From a checkpoint of a small mixture-of-experts model trained on Wikipedia: vocabulary 13151.
Below are experts of layer 6 (counted from 0) of a mixture-of-experts language model. Rows are named up (a neuron's input weights, with its number), down (a neuron's output weights, with its number) and show model dimensions 160-319. Each number is 500 + 50 x the weight over its row's rms, rounded and kept within 0 to 999. Numbers have three digits each.
Before each expert's rows: "comes before" lists some tokens at least twice as common just after its tokens as in all text. This comes from a sample of Wikipedia text that the model never trained on. Tokens count by the router's weight.

# expert 3
comes before: ", ", ". ", "s ", "\" ", "'", "ed "
up0:412538381522489431487485486492558528466507448518467543398520513495446435637495534533488464595453523452437456480491547579492505471493518488461518528494536559596445502576426439551486564511450606472553455536472479485445507511491454521503534511538537463487474573515458556501455640549396579490540519537494533486530470524472444479487516544495482505501511505555495494520455519445439541473496471450467527526451434466576394680529504424521488567459528499428490391538463558463532419527494420
down0:501503508571486619474474516487474346523486546491472419423438410509544515425548467521561460483463505552570551504478509524534530483492554493495538493557441505502460480387489447504567439553457440460604447484551520488548471510465514491521489537484534415567500435479476479570517474520551541540518520571486581470366521493509465557443489419566447523555495513571560518426552503441635484460538582543549455467613426452532462505472445511565411537606534616413494501516506497454560546458504526
up1:423480516467410441511485565554449364469481429578443492502519488559423476552559479526500426492474552547495511483511467572500546477517464471435522539557530476549495504482517435487587460565457502525558540403549451514559477483483591576516593573506356485554525465501533552480579568426469497500532433446438582476416551527608435473574465444493554545452592448514503510495451587508518532504626532475449517396452539552562583497595493458674471507411524433546494440514433416414563447503405497
down1:523487528490474540562479569512494514530492515496465522469472502465486460569443484524497566453452492475492448498485596452569454450577534452505469467549423533485543502520483450588437428522448422441494437523448568563430433484564529567541503502470437541514439453607410482573503439480536433468437561573554501473496500481558517434547475678511544529520426560566463494542501506488482520512488549417413432505468576431389507576507566557511568496491473557548423474484505557393534506454577468
up2:501416543531513479522481557477449455386506478439531475538497572553468428486503517487350507510493617518475513560446403407414532469538397495506574512489453511440535542490525497515516616577491516590470421427528509403523512521441518544526494618509516571509480473524469503535431563489538536458453524526573439419530513438558510511482497486496554475522486550467538481465503502521484486518521493494396561417527622431436537554452502434588459513587541510489562443383455473547469551442571506
down2:526495528494465502568555444478535465363536497489479474514520514544469534447506489518474497534634522517404504442516554471529504520533567455408514541618563522488536516424474519494541548503531608450555531512539528432522584512502489423484494527526555486472493556461411463551576432441538495472509493560447486516542469551491466446382408505488532488432426481430495440498484590475446581470558523494469413554466503554459467488482532487414510509533570439484439560550549516475518523429447599
up3:454535540499523476452468485512439529550537493557571512474537433461507432481510552377541509385523468525422495480414423516584497526472580547574501597545458522481498437577536522473536490472529521420497517596494562508468481486436522476518482454417440485465541489426491484514482454542542512464443541418603596495559557595403443482465485543546506491485503556490459491495404451473459520437535544533525501459468582505398505522478584496504580521477495618563501469587455529517604470537472454
down3:546498560537517450566450582621423532500473455474531543396528496545587482568593527414572500476523549440517553503583467550496503529441541441492503543466528498457379537505475483462471443493465459573465454539496501465523552563514418550465409485480411597523437414481497489610507506512499451485535509516477523542513425455482485600483514502446483514600468509461456523505600414634404516520546543609478547466553404487534473394627522417435522495449457382446492515595485500533429528467485494

# expert 19
comes before: "the ", "to ", "a ", "by ", "in ", "his "
up0:386451442505397549568492388500529452489465439493541545506530510462402543544471567521511578438540510507388460468542392551487472493519558399453632512526459479551553445495457496535568450512371438467584495471514491579481493540515538456500523525499413528617439548535546608491558526447574508478436449518478510579446496485600488515554377444522552471503577474557510468530454528529488507479578509531597476525541445429519487550568518513556492489545517508511551467405477446518621456556473445
down0:560508481482467507449477528472505523497509484530530528557434566490567450502464522498505507598498564476498448497540529493633477403521472461462479541443540490454362500542531442485467488484610513478478498581460516418513437468464566474586512455373525460555446525512563428457558476577421484442484500488527521559586526450537416600498594489558409529537468506423557545443528458430493547455562543492526459422526486385483523402513512503479487534461575442547446456499472501458532457501600474
up1:426465501497580533601571468427517506440523531466547496491618448609621482480502489468617524605428571547586535423511517477551509525472523520530385483499590502498471421512494542572447456524465522466431466486483494419473452469612446459564474503506492400560500515523425448498451501449509529525512508510537507474522528580507536612528457401552567513517427541606538530583489438463423580525467417534559430542410542485505454499544440611547497398564585505502480456532423451520546578511460478
down1:443517494521416450421564501456525532553503479517436490536487415458497575619474423415430483519490581417467484431533515486507523503491520536535504366521612575474562492504441494488396440469443519489470594426525582470386434516483464516526451494566460556580566523541474383473507464495491483534370496557431559560494503406581576370515441557463474554564547496500488541465517420615524425427449553434476479504590503526528543539476534538512570541491459460444494516529518490510466451453540500
up2:483431474517493555496458535538457489516494447494537430499476491494484516504464504497467431557426523516427426467541449520558521591531531446522504450484535557560559419519521478453522537508518505553463566456518427566472480550509543468662551392473573485571397462490412663541492533483512432560526452476522611502397533422491476548563517510542587528571553502518410543531509498471492469492567510549558574501495396434525528444603492567532444543540543525502449503570471456582420581477521561
down2:507483537592490526544546484570491557536512369593456525570480517490528502402452554512487479496429638598501475539445492504506468506529566510477542484526450594377466468453486495505440478463599596417526536554503482418451529503529508541473475523440454426456511536500497448441497512495433411531459464637541464493450572561509437440423514508485550459451468490557487521503485539457432504543488542443539476473439589489498487503506511530402603411426472486381538498483411533403457524488500588
up3:326593585536535526465476452588552479495547451541465471552486478557463547510526446480519552435510486494432536518511522469561511446496452536507472500560560575450426445590528575379539421436537610558483545535471448508476506494510446519470568507527435536400531516500467431498507459501505444411515491457504564508583458522520524532438484515599495485508454547493496509466417493499528504529553489554485561454478459543453384428523440459519478558542476689455408543475531580334647390447502551
down3:590399529444524461496561553507544521435480534521448447502522546532544539535439460515589493397464592497498501503402520532433550553524471442482545539439480505577634568441514469478425537536459479562409527472504521549495485574574455494580472425471526488450477525584505476574518531575576568562432550599526504462412551506460549422485512465445559540495539384635465465506550507534472451529467438484503526510449466522526549517438532510524438469573477450543517580508445564582392499475461490

# expert 16
comes before: ", ", ". ", "\" ", "-", "'", "er "
up0:464500416467534515483529515361435533540489531518521569501385621541500400426505482381464478343534530571539495501490528482544512566508459444537586589509518551518495390473588471430448452573473505513463482478543513413523428520497401545470468566527551486517489466483570506511484549490532547474556575570535464520504509541528595521453439543580491488453452482527551548558504550563523400476459407543490577459525396471415537506484456456447546541506450428575521463450485520522532512630489431
down0:468468550530451376572529478460555486430547544481451486436548466465436457477548437437485491501513485445522405605533518614504564576605570544533506358540560486561584472415522482491607508484523520555495584535477479528494579432484537440513461496486452601480496499556517512544606510515556435420499473541452526394538402510465506496540531460475521540462520469419530567473488592428425523433498541424529428501469523529537529461493464513513511531414463460465408619570597506525442559537518536
up1:549532553457478547456500563492541508488479498501509418478503625526463447398360383492431462511508513522519501479499578427586565531492498506540577506510467428497457431454588500408576566561455449597469560442541556501511481524580590505544440537514516544520472468473412500540467581514505465518544487483458531483484518411506461533554560513507529497475476504557482525589445484453464467449459490421467504515457535388542496526577524485547591470418434530479557510579490564487463512520444432
down1:434602538441572436549504531526492523543447461551474431522507524348440519488498563455464450500468536496449513433498481473464408492471514559551488500527525545528547575496569457493470425538489558470516546497588480512555485463492532481494582478512554513455430534430500509479499460454508518471531450483543531450446518495602595589511540466532603450577451459390517420448467571514525540542450564577404536571563497475451568479411485486506452577579466541352464470446451479418382478495508561
up2:510458630432513435511371569458520430549564468523488478648528423492548446456447549423507463538472452476456498537538599484506511512442464507477377516580510502554491475563437493480555467529479529535504516393614507428456468496486540549498497556557472508484577479537497553554494575539437514455477579515437528531528588484372434609491586499447477480468587596489500486530494531542486473465441461504566437523470542502462547517496484500571481484478421527485576372405440506551493524591477530
down2:491521499570494620518586404517557448526386540495521542463482523563546526549452574566478439491501610428438471474530444532458480565524584529519493532461499439480498403621474446468430508495539540547451484494492453513451503494474540441412520541421477428527484459529595480473533543485584512564473546474477456445335505444517550566514501498517521486504503393411506508435531544419537531426589530492444481548498443520478542512547518438542452479505494495486450429599546565437515396520489501
up3:461513457418462506548483472552489520515600486562530473460484532524582509572420518422454547561461431539486529621488437519606462499494440491505567433506522533426450629587534521469509435555601546550533573535563604439376564475573513600516443550533536498471454506462522528493510577549612570497441505472582536552432481510458517550492437457482483448590609471480505593547497541555520545604467522472533545456497591438526441516493478483510538537534508489473381454459512396560441462458497527
down3:433481503581513551538497444519502483582465360440504459479490498520509477419585512485608516561468477582404497444493520360457446498556547570432520515520502517537518559449448437481512482455463513438445558498464486504541543483530472489398543473505477470490598514435576523553521600485486519516452461508402476469580453468582429511555520419501475484570475502476470506474485433573467499544539402505388515531591492549501460504483444449412501494455547573451475458585489453549529536509501422

# expert 38
comes before: "of ", "and ", "in ", "for ", "to ", "is "
up0:541575510490491470561537554532574416471472462473497543531477543476536528514556495540503470472484565465365538450483398529428434611544534513511507550485476494479524520469466416565452487533478467558652425488521462462585525521487458499455448535514626559489477474511523529525487563499372518483548534553491447496563473554554500521486463487476484469393554530592502456463441473471477490440462533502414501487578494622506645530590567534571503462479489455463493457528507560548421505512398525
down0:539480471530500584464648405418475577581515562488591502492556480525532474418537571507466521493474486414582445459564555493546528534469476523524511422500584512595475515421571492536555455526494560508463469556504441549494538429534508491540463408479525464515513488523465540398509441516512490471456513480493479541464532448471442501460517490499482562647531493466444498559498539583453479512525563493504578446432559425581407565457521531480487471590499511466511436544507474474471461550515452
up1:513626508477480521491565496496503471541499495522499497486403437498589579474465480493470591514505561423629568511392565428482409497464438505516440458471448468557541426579457468449511592544547507610432358429573437524537480486480578522435548551477418474542537483540484581496426502507532490586504519528432446439464510498532490592540502532459507559424529511499512557503543533519456469511456499447498480544538537544489531546557538438393504536499540511514483484453383516521526620524500535
down1:476372479534548468472532472496467483498469562439472475508479458496473476529527464427461459391497429590455445478540510607473458461427430558453399536527472444541453541489504424563550592489471478567526530572516501570417574504537518519542432557413558461509532427567479607509457462558445379526533547499522528494490473499458509505544402529480533526507508467481528503526492536513493474460481539506544464436522502587471491574465488522501419525553506444505449502490589483482443536468529450
up2:481482542526488522519490445586483582448436485559525455472545446471527539471488494486538511373539612465490391492504490455452519510557481481486462543455497485559490482424421565508461498515544510566530573439482461413408481515615438421482485579492594454495429429505537544510443569549473494534517481499517423489497533490592542510472559507444583462483486596570530529430594478528489607623665492501492482537474542508536520480476566565527483535508524546522453551538538421526491518502574430
down2:507421510437431436495501406471513513465466457553495477590483486543467533536561569582449543457523515470419555492487435514410507496441490569461525388558520538452471520483488596522582521568476542393433581437473607488501506526477501564497515440525521539497558449507573557429430432433455511437557452582486501470413494453456502512529545401414459498482480508484494550494394502516472452472425528593496500538453444454564587615479487538514515496470504424520593487527512542505396560462647549
up3:524450429490503540570544541606521573452508552543481506452472456468414502465607617502497522547533499503438460592549498564542525497525609476410522519478502538526527465521503432494555519527506468530501437431523453517442460512498511488553532465456601413379450560521450460452479474484572500489512513509586583461528520546446548580487585581553467482513489467573583563531539501613396556536479445507523595476437558570577564523554555478457413483502526465454514488498382543593380571531550477
down3:535465487448447405472452516486511533570604484419477439553595467472534560409480372538436503532442526477431512429542456466423494560551440546509444554505430505546436515473529494522504484485451485491434507516481506539418568407587405537485587594586499481478468473470499545432540499491516513546522524527399506412537526579485498444575527465453520459572507461472518554547538495481456599512426490494566534583434547591482546448559508536534549480467461530513495499500610455514449507513443498

# expert 24
comes before: "to ", "by ", "in ", "ed ", "that ", "ing "
up0:539582535550644445398511493483582419509453579507516502412509592445483430501533497477416463572463556471521559532512509571523566502482399472480452524531437438491492496493579488571527537489503434535472440508439510492454392517500547455557625461477483540503538575564463459527458498543408451487508470445459510441499473565564511596495443545517445478621541541534499473470585499513522407551560427501419424393444459502481452559519535562460475445470456522474516500617561537610476520561437569
down0:365537591524525437430509537489489485562491422531515468452457492365558443509533497494561550561591492594493391499442385515593552467536427497610425532484517498546575510422446500534506503524581500521511351472467584403532502567414491502519458478479499439600480460480511560576546569490537473547474543471393391481515536459508477456499479534508406576612492463560491464469382464438562511454425496516563413557499448535457515527541528503426534479584512565469525501530462430544478456456537480
up1:458399572446492478533477542554474449503530465500520488505511524569575426436521487453517536484518486549546545426444477514460573480499559480540496570491509526389486450485528619428487565488513527467499417505453565487555487560505431594460595508438573481424468452483487471505546572484463441563508501497550566492440518552455411542439520477426514443467534476489548332487459494497501509513441415495524486518565495370561485548454470436582582485574454469496473493400427495439490566458513481
down1:495525527595558511524462410507504519507510424405582493525474481436524453517553478541488545453525537466507454484566485406422428561470564490543483462459483530437471520454448535506518480531532438529494586457517451494510573484513512486559518553554440565535507418443536534496532505436401438550546481506489481524575547467567483461497434419533398520413479514446535640379386533521454491523473474519428491402471561570449467574550419517461518516426515505519434573504534381504528559591552575
up2:457480575474473459485457436552432550526447441590527435498472495523545474450426553536455499565562489459514487496439403453521635443628393565469560510530495433513439474553449542565446532432475542480599493636509449548503470513474547488491462500527490547556468473557516560487521434572390568557439533532508469420492500545541463525498465474541401477513512465507460519562503441512497436431520575446598387457466468548583549561566450640617413539481545449481561462480532546412536444576389488
down2:423527449505476467455565532499500430457642514516498541452585457482489479465520525522466539508421568528528462462526573485461504377534491495531529428543588498439523494514453446525407459486436591460501520523419442546400495586425472505422588651487508469428540519525582536504425482524514439505487514504513440499551537524551535515423552474515430572531445522495503470629480419550445507491538564415479543551544459566458573586470503510490582511460523531538509424516527513526403524499465525
up3:538456397534507523534442402557484492601536436463599534499562525421500530532508513507488471511445407496592546497415560482581553510558504530540438512530411491508512443458587374421539582466454530617565528509469480480502507500554511501438666453548522555478529411460567646513500492568488491594520452497492415553514570507422501438515523534446491522500495572531474403409548505505486490542489445497471513518408475433543520413601510431453441543485556467545530548469532499446533570574555505
down3:515438474482483501509625498507420460528470568474462498497495447542529569483458596519417578454471535538493551413460486516491517467584586517479502597482485459405462553521484550496578429474551506507519482479514497555437458478538456514421428585502540548465542554525562483470542525467489431499509596523444547550599537486577559529577490592504501513486482516479483485503430503543510342535451604352552483467486616505471399553544547429595558490466472501506504514509591525473541365490576417

# expert 10
comes before: ", ", ") ", "–", ")", "\n", "°"
up0:563402452510595530404477450534444482535515489469526455525478497572551484518537521386519519471481528501590472488470441476426455543489478633558536483475448453531486540477496513451534541515445447603460530527592484421461579494401451632493399546488513504503511574537648558451457459485463432442513450503554555448465535473437528480508447463583489487591393533453481495403483539516503494420471534501518480454418522524484487600478459432565518528496456499560563408479420434493523397648480583
down0:488520548505512345456504505509509592471437476485537476462493517479498529472480586475469465512484461442482372540563465441445403572550468484557415396492530526508511544481551480502473483489464533432555469465533488464527476522392524508540585569502552545494394452507431453479435583402475461505469491581481466531469490530495430559449532581549542471415442526495416474512523486579452542499489541464586520545480532531498504518526561527571473466421521405561456420578520521515496593559501503
up1:466541473552488506456476452514364578548522480418590523548518496503585500461505514496463453498473502480446505528597544450602541490476440536457517517464441541542422466498532608497525646517508455452510524421548457482464504442565427488407422454578582450498531521495492434502342466430530528482554514445504437504457513487468562430443461488537507495566484521481379525443531514470504471544520544371436517497508487564513558478450576491566572460545401476476495478485438458481521478561534506
down1:514482475502540514537527461478423466494498496516447463481482498537505452531519552435564505475459583443562505542478488490483586452466312584471490509479595498508522425503561491584459587568514554528576484454530492502503478554461450419550493569477585481595487535520470558491548438496456507484430478494539524519485542479416474456477458500570579473500599421526486537512487478498539565531604517429537550533503564563492438478509574502514421510465341505528419320493540458526497605497520487
up2:437491421593543494450495545522472457491616556539440467501400490600395474453513539535528461470442492483470418454404574467496569603477517500495453497487480571438534459530539483473524559469468532514505486567527603493454562473491476578437523420572465597545484443515504593545576441397440439474487525434494507454405534564421541498522418464502462538478423457526374514505513536472464438520529541465573567404528473416388508500490493438487512526540539499503488570550428521453506534483473473
down2:442545431609496463481494515499469451530464541513515558525522474456501455503446403531475519562546525523435538554521519472538555542614504498525527492489502501501499424493534535527557487529594521539522523462469448486481448517526495457553467582473512417499600582458603477429409595565541471496538548539473477519549560413533462478586454562504530467455446420475532441527477417463536459438518462520418437457504453493472611509507475469446536536494460465332535362448509529534438457540401549
up3:495501437500568517443571437515460448539568499570506545573503536444566549567558491622546390439480328456467456492471556426495409517508471475503517448481514584641514488524514565471503507483468503459478458445509482445442507484517501570524538523556570527334525582483451515452498597534478465467489498505476443507429551443546473520530550449470477550537540427475501485474514477473536584486550512447484496475561563449528436438524478518566503520549504577445397493522496511322474465475467474
down3:551541610428518570525481614511561564505464418449518458564467388417460548425517445499482589591536581554513573433417555550492405471481468542473570477562468455526519441533505519543519509462476423613512460431444439559489539570544493431439538539395467445454464543537490495477530414475519470490519448481519517520577504539422491446561426575477517466533513502487480519467383440490464461489556553588537468501518418504425565555399526486494489445506525424476481492513406511509575465580430450

# expert 28
comes before: "The ", "\n\n", "He ", "In ", "It ", "of "
up0:453461545440522434485481428501415455523456441597577473534537459451544477522509478557467499455473453456509544524496564506539497514465446535392438457512455553491528484435456530437533444508468413456465595487555487480484539523454541562551468460556318630437431608490462432453451505550537431559483494470558434456545521578604518527442508430507466465463574520457426502510517615513414555486472476446588437564514416447454564542495535485541471397516498491532415554513524447470584476522508567
down0:521495497532469533443551480499515603625545510492592465602451512517532379433502550482500458453472519541469470496526631498454454547585476437591522487534420512581501466519574489507480463369515508499515383520526488567492451620413561487410527394531565458509560591478563495500519477543518540476480561532448472515549416428520541505530576523565540630552395520561579440539521494507468497473474504530449497502503449498572431443626479562435524566508486455435626490506401555511515442483532434
up1:484478439542540468514522509394421521381467394510542446472480407477661614433603575533566510371558522509569527469557443483511542504522507515508433475543497540513540499555541525518442431457566552534509503539402561481503499528497465514500542498483579483538491456462473444506490409560535537496555535510486484527468545437539535512420506437503463461412398503513541481511419449457571519392436496499441548458450460485543417376523519473443513613528563617541556482544560516474434535448501458
down1:422533560517528552531540618463502435568470605514520591616461472402441408517445530423540504475493458495417499516394496450452572499492466645407521595509526551490493501491579430550543474550460518559570514464495568469552469470531512538488508502492490370509529526489557452458366460505456489548565540483513509466565541476532495428524544564454525482411526555589526536463532544516470408510491457506608350515498578515441530441447493530483458427493492472550571491527505517546437493493496430
up2:415544516480484485504450477576532563490520500526587503534581474536538443425450481401522432479538488468451424510484506498500419608485592484473554525501562522516493502417468475564557574479496546450514399507582512511510504558449507453483510505455445435597529523513509531522477501474435564473517473477433540463449515494527523496521490474561420513433483493545347516486589495559528523551519541536731598470488545487509427543529536562527536533464458486490487588556387534588368507500507596
down2:583491573570489556508495447515532509572599493554472468501369463434567566523487455503505526463403508450563516491511517392567447432445509519513460479451467490439451614564467537556544514578554525400432558463475517565485593467414481630542477506477547485479434532524588457543458536561500528587494593484481455531510493501581570454478448485540485457471512476472557489501538539433423556535392549527486476455467481440500547499439544519499479478466519546418519483522535557479517457457556420
up3:509491549505553522479514533602504481514494484442523497477414492598498551513555507468489554559562533463627569431483518506428460483508472416482513468509632536519512444465566573496482474560497510473486544533518467441510451444544545454567494463519568417369510484470613504504534411552497471484493456508504532458503488425471593542510497488460578458529424456473436449542580419478415501564457434487457490439501556595459466567485564518542485491481508467454452432495497454483466566481570530
down3:507479500551562505554521530486544494561557450456492569541454509480593573524579493441526398584485505519506569473431515514563570467428501468558514461453516595535544507492537484529529490495458559518333540462478471492518515482538499417512548521503618445526383467429498435482534411592512516524446456492552470571498520400399468450453458606462526613547462502456517569525564481463477484561504451433566605480534519430461550477544512577559466532480608548577508571557484431464473500503602509

# expert 11
comes before: "of ", "in ", "a ", "to ", "was ", "for "
up0:551485499494465503543485422444500545371495471451531545464493528545509481516486454509558436466521543557487368511398583479475570523491504499519501572480520516428543477426505571474506471575540454522483437571513532401475442501559543517600561474414527492472479503439475583456514602574463509463573536466525486481605534710482434525458465482497470474599499536610543638469499457498497485530586366542480582537461500509528473472576450461477420499494374501410595543499409555505380515585481472
down0:576465475485529539440517522421498455506518547523557514490556418501515461486422475470492521514521474459500435437482424456474450425576557548577507523465473479520501488576566428509550409334521488507541474538492409460423555465544592551566455490486547567547542544520507520454374501418389559443404481503601402524419529464534456551514509537473519519437520618477473500575483556534519534483506503501492478492449508544484510484482461480533498501533487574492497524556514445445563453535446539
up1:544458482478484586540475475476502623417524570498564506416406455437448533504526466560462528484443504586496520463556484503545444412432556462476425488459496532511553547561468533453510549593469527491508574444539492567497476501608530610509489531505570520541452413514462511525562527477512485496469524449534478504412432545485490524485538477468474480402559469581439514447422519566362464524496443498481566486479579488483494429443562539557461575552498509512557468504465594491495542362458478
down1:479568588512555487405521531492503501467490483551532527591544551512425509555512514455493442528557510435537540539419505531459487519482482531535569544584460461537456558447480468502453464414563594516430410432501498611469517558459475537484528453520515502414429465482590440488474448552477509633552486557525461412519568606490476536433650456504515482438443540396512409541486600470572555472448503505491454394569509519570519447476502518468500525346453458457459479517539498513502410512483516
up2:469441481469492477544501428465510414521542384477522425462461511509449522584558512506346460579464644564533470521493423448473449560538486483504581462475496521491451469627549505556437556567596500504542521478568526469617435495510440397554456504469476470532499524523508495499503450460464460430514530566486493520454461543411456519518425518504506528432454537502475512462549535498543605489560553588546499455459487492602426558477338495463452502517489480625478563483420437436533483486483413
down2:558468512539472514497422507418590445489455508482492524455522482528534556560499468582552511589507473498544549565533472370508476473476562436530544463547503485488501381396442498486470521580495610540523560520450468482533406587468430451388539600522429442468445527534473487522533497612504611383449520560523501464454480487477534480530449512454525465496465393530503499453515510545471628543563548543394433479509443513537533499432522467511452490600457517556543404480635557544427412460596525
up3:554461499515550563571548566554524496527552504477572572554553463484440473471557538606522477473416526540559487485397493473514664508544577502455623488500384588500475456572477573482422514550417461551359552539469393528599481483472480573483519546563590521429557533405448577487537550460453485565484454510468531439486522530500568455465480423546484517423512495491513481503470482439505595470456513482516611511514516499478528505496505570451487530510499541449516435515460539516515506518444433
down3:482502500502513452538475482506446503485450519534505501448450461530494464396483432585566463491562541531446466494508537527485551495498454484596500566510661477439454486497608537576456559481526588453465460436553510472451521473405536532487586544418488437377462585503445509496525489484559527570602504604542526553537588444625538495497433534586520521532433493492498485539411515534460563482561524473560497529331493561567531556522398463537545457543451465462502488411540549449483561467525557

# expert 14
comes before: "\n\n", "\n", "0 ", "5 ", "3 ", "2 "
up0:499507437382436473394517475530547558427507463501556417500501404511548526582436561479482499479642551511501473474520388549417365494500535492546510478502459399512447545518374568519535516556510464526526432569526559526499469513536466551522505453514526425505519540502377479458535547504494471468510498467616537466484479497395451444502554484516634422464540486485494396423543455516481540590556517509551519436440450526523511521533357536615522502522571498520510493543457493476498511483447462
down0:455600419487537464528473472494514450503592479492567556540408570453461470394569481535479463463472470457512455458479564551449483485422471520515541450534510505421469465415526427462451413438479481515536364452537492548527584454442460549398615457488530466435580489451463554626434438518439427601499569519463535463541539569508494497491530560498453537557368404478526450527445351508434486488472547533452422461534533486491526467545517464424549521559450449522611473463431489524568521511442474
up1:596522505440470541530403576439477527481484508465642610464468493505430498568510413535464402500471518464494477478547431531442477468466505468504504488457508572525493415573507417466496581440535485471456568521413674565467462487518378510609537485467513483469457524492498583553494564470479528483504505486513515333485497512561534509599468495555412498584597385546487484418511484512499529497525508412590580514482525463513424475484566510497426420439449402399535504483537552546501545489447515
down1:482453445484473501486515499469483504492550425515410533485497611513550565594504464509548508538478477510495481535532530496607526491451517441465513614522496521368529528421498503517676513383421518467449520466452538549415469506529463450642531541533452500482517532481573505504439501536568515447500434475450524544477537536481540485550446514484537508498540421492421453522501651429540573524498534483462457521505384557540481500517442493473458614468460477565527520412460523461486470469424532
up2:578482519433495518437454440525535479457449572525486519557498436529580508610472435536526550454555449380575475638526520498426529442483448459467482542551534549575519429517408533460521466516555453484412553536519562500465504497509566495503462511502496502451500533486566465446436476517501481534514544556433446473552581513488418550474483450508509494581614502449416507488471496469491521456587537494516467503444586537496495613528566479480510424499442463517493521448484531486668494483493510
down2:495472634494534503435489488519562508447522439515460447372478545475499446467461510660471538498484507520463546498529512478480521447543426527535427428478415503558523441504388559486506485514557549434507413569477510474532438557608510558487517490543547531509488495521489427438466532544512479546531493572555536493432509571496511486520527495483526532497472469525478461508436482594580435459581476536342428554453486429467466506603541458396569553586504450501463537548515493480524478597542520
up3:477556537553521506526532433458503472613486509563549508515485425473498495572518682453493531509587507512571487572474474485510474436566599580534462588498456478603441389598535506498514423492480489521418532479437498593438484516447591441524437528484460493486567524499453493445542473492609397533418512495496478431457564455443510465564525446536453517551472428499475442502484470463524471544542446559409543490455521474510505557567527512527537460527546520562489505492552463488430435447512429
down3:514461422543355528548412529545499428470497530453452553503495483517471531441536474508544500516428593493503454418596528488481510495425470532423557479415463608462570521575447520491480495437485537499570476490529412439513613454544555482475505463494477576452505345515450460557458599529549521579511551533558515489362439478459443404399513504580604502571504535483522507447464567532537435428600469506515444513467535467472513495596457552496509472458506488484496463599529551505526562476543466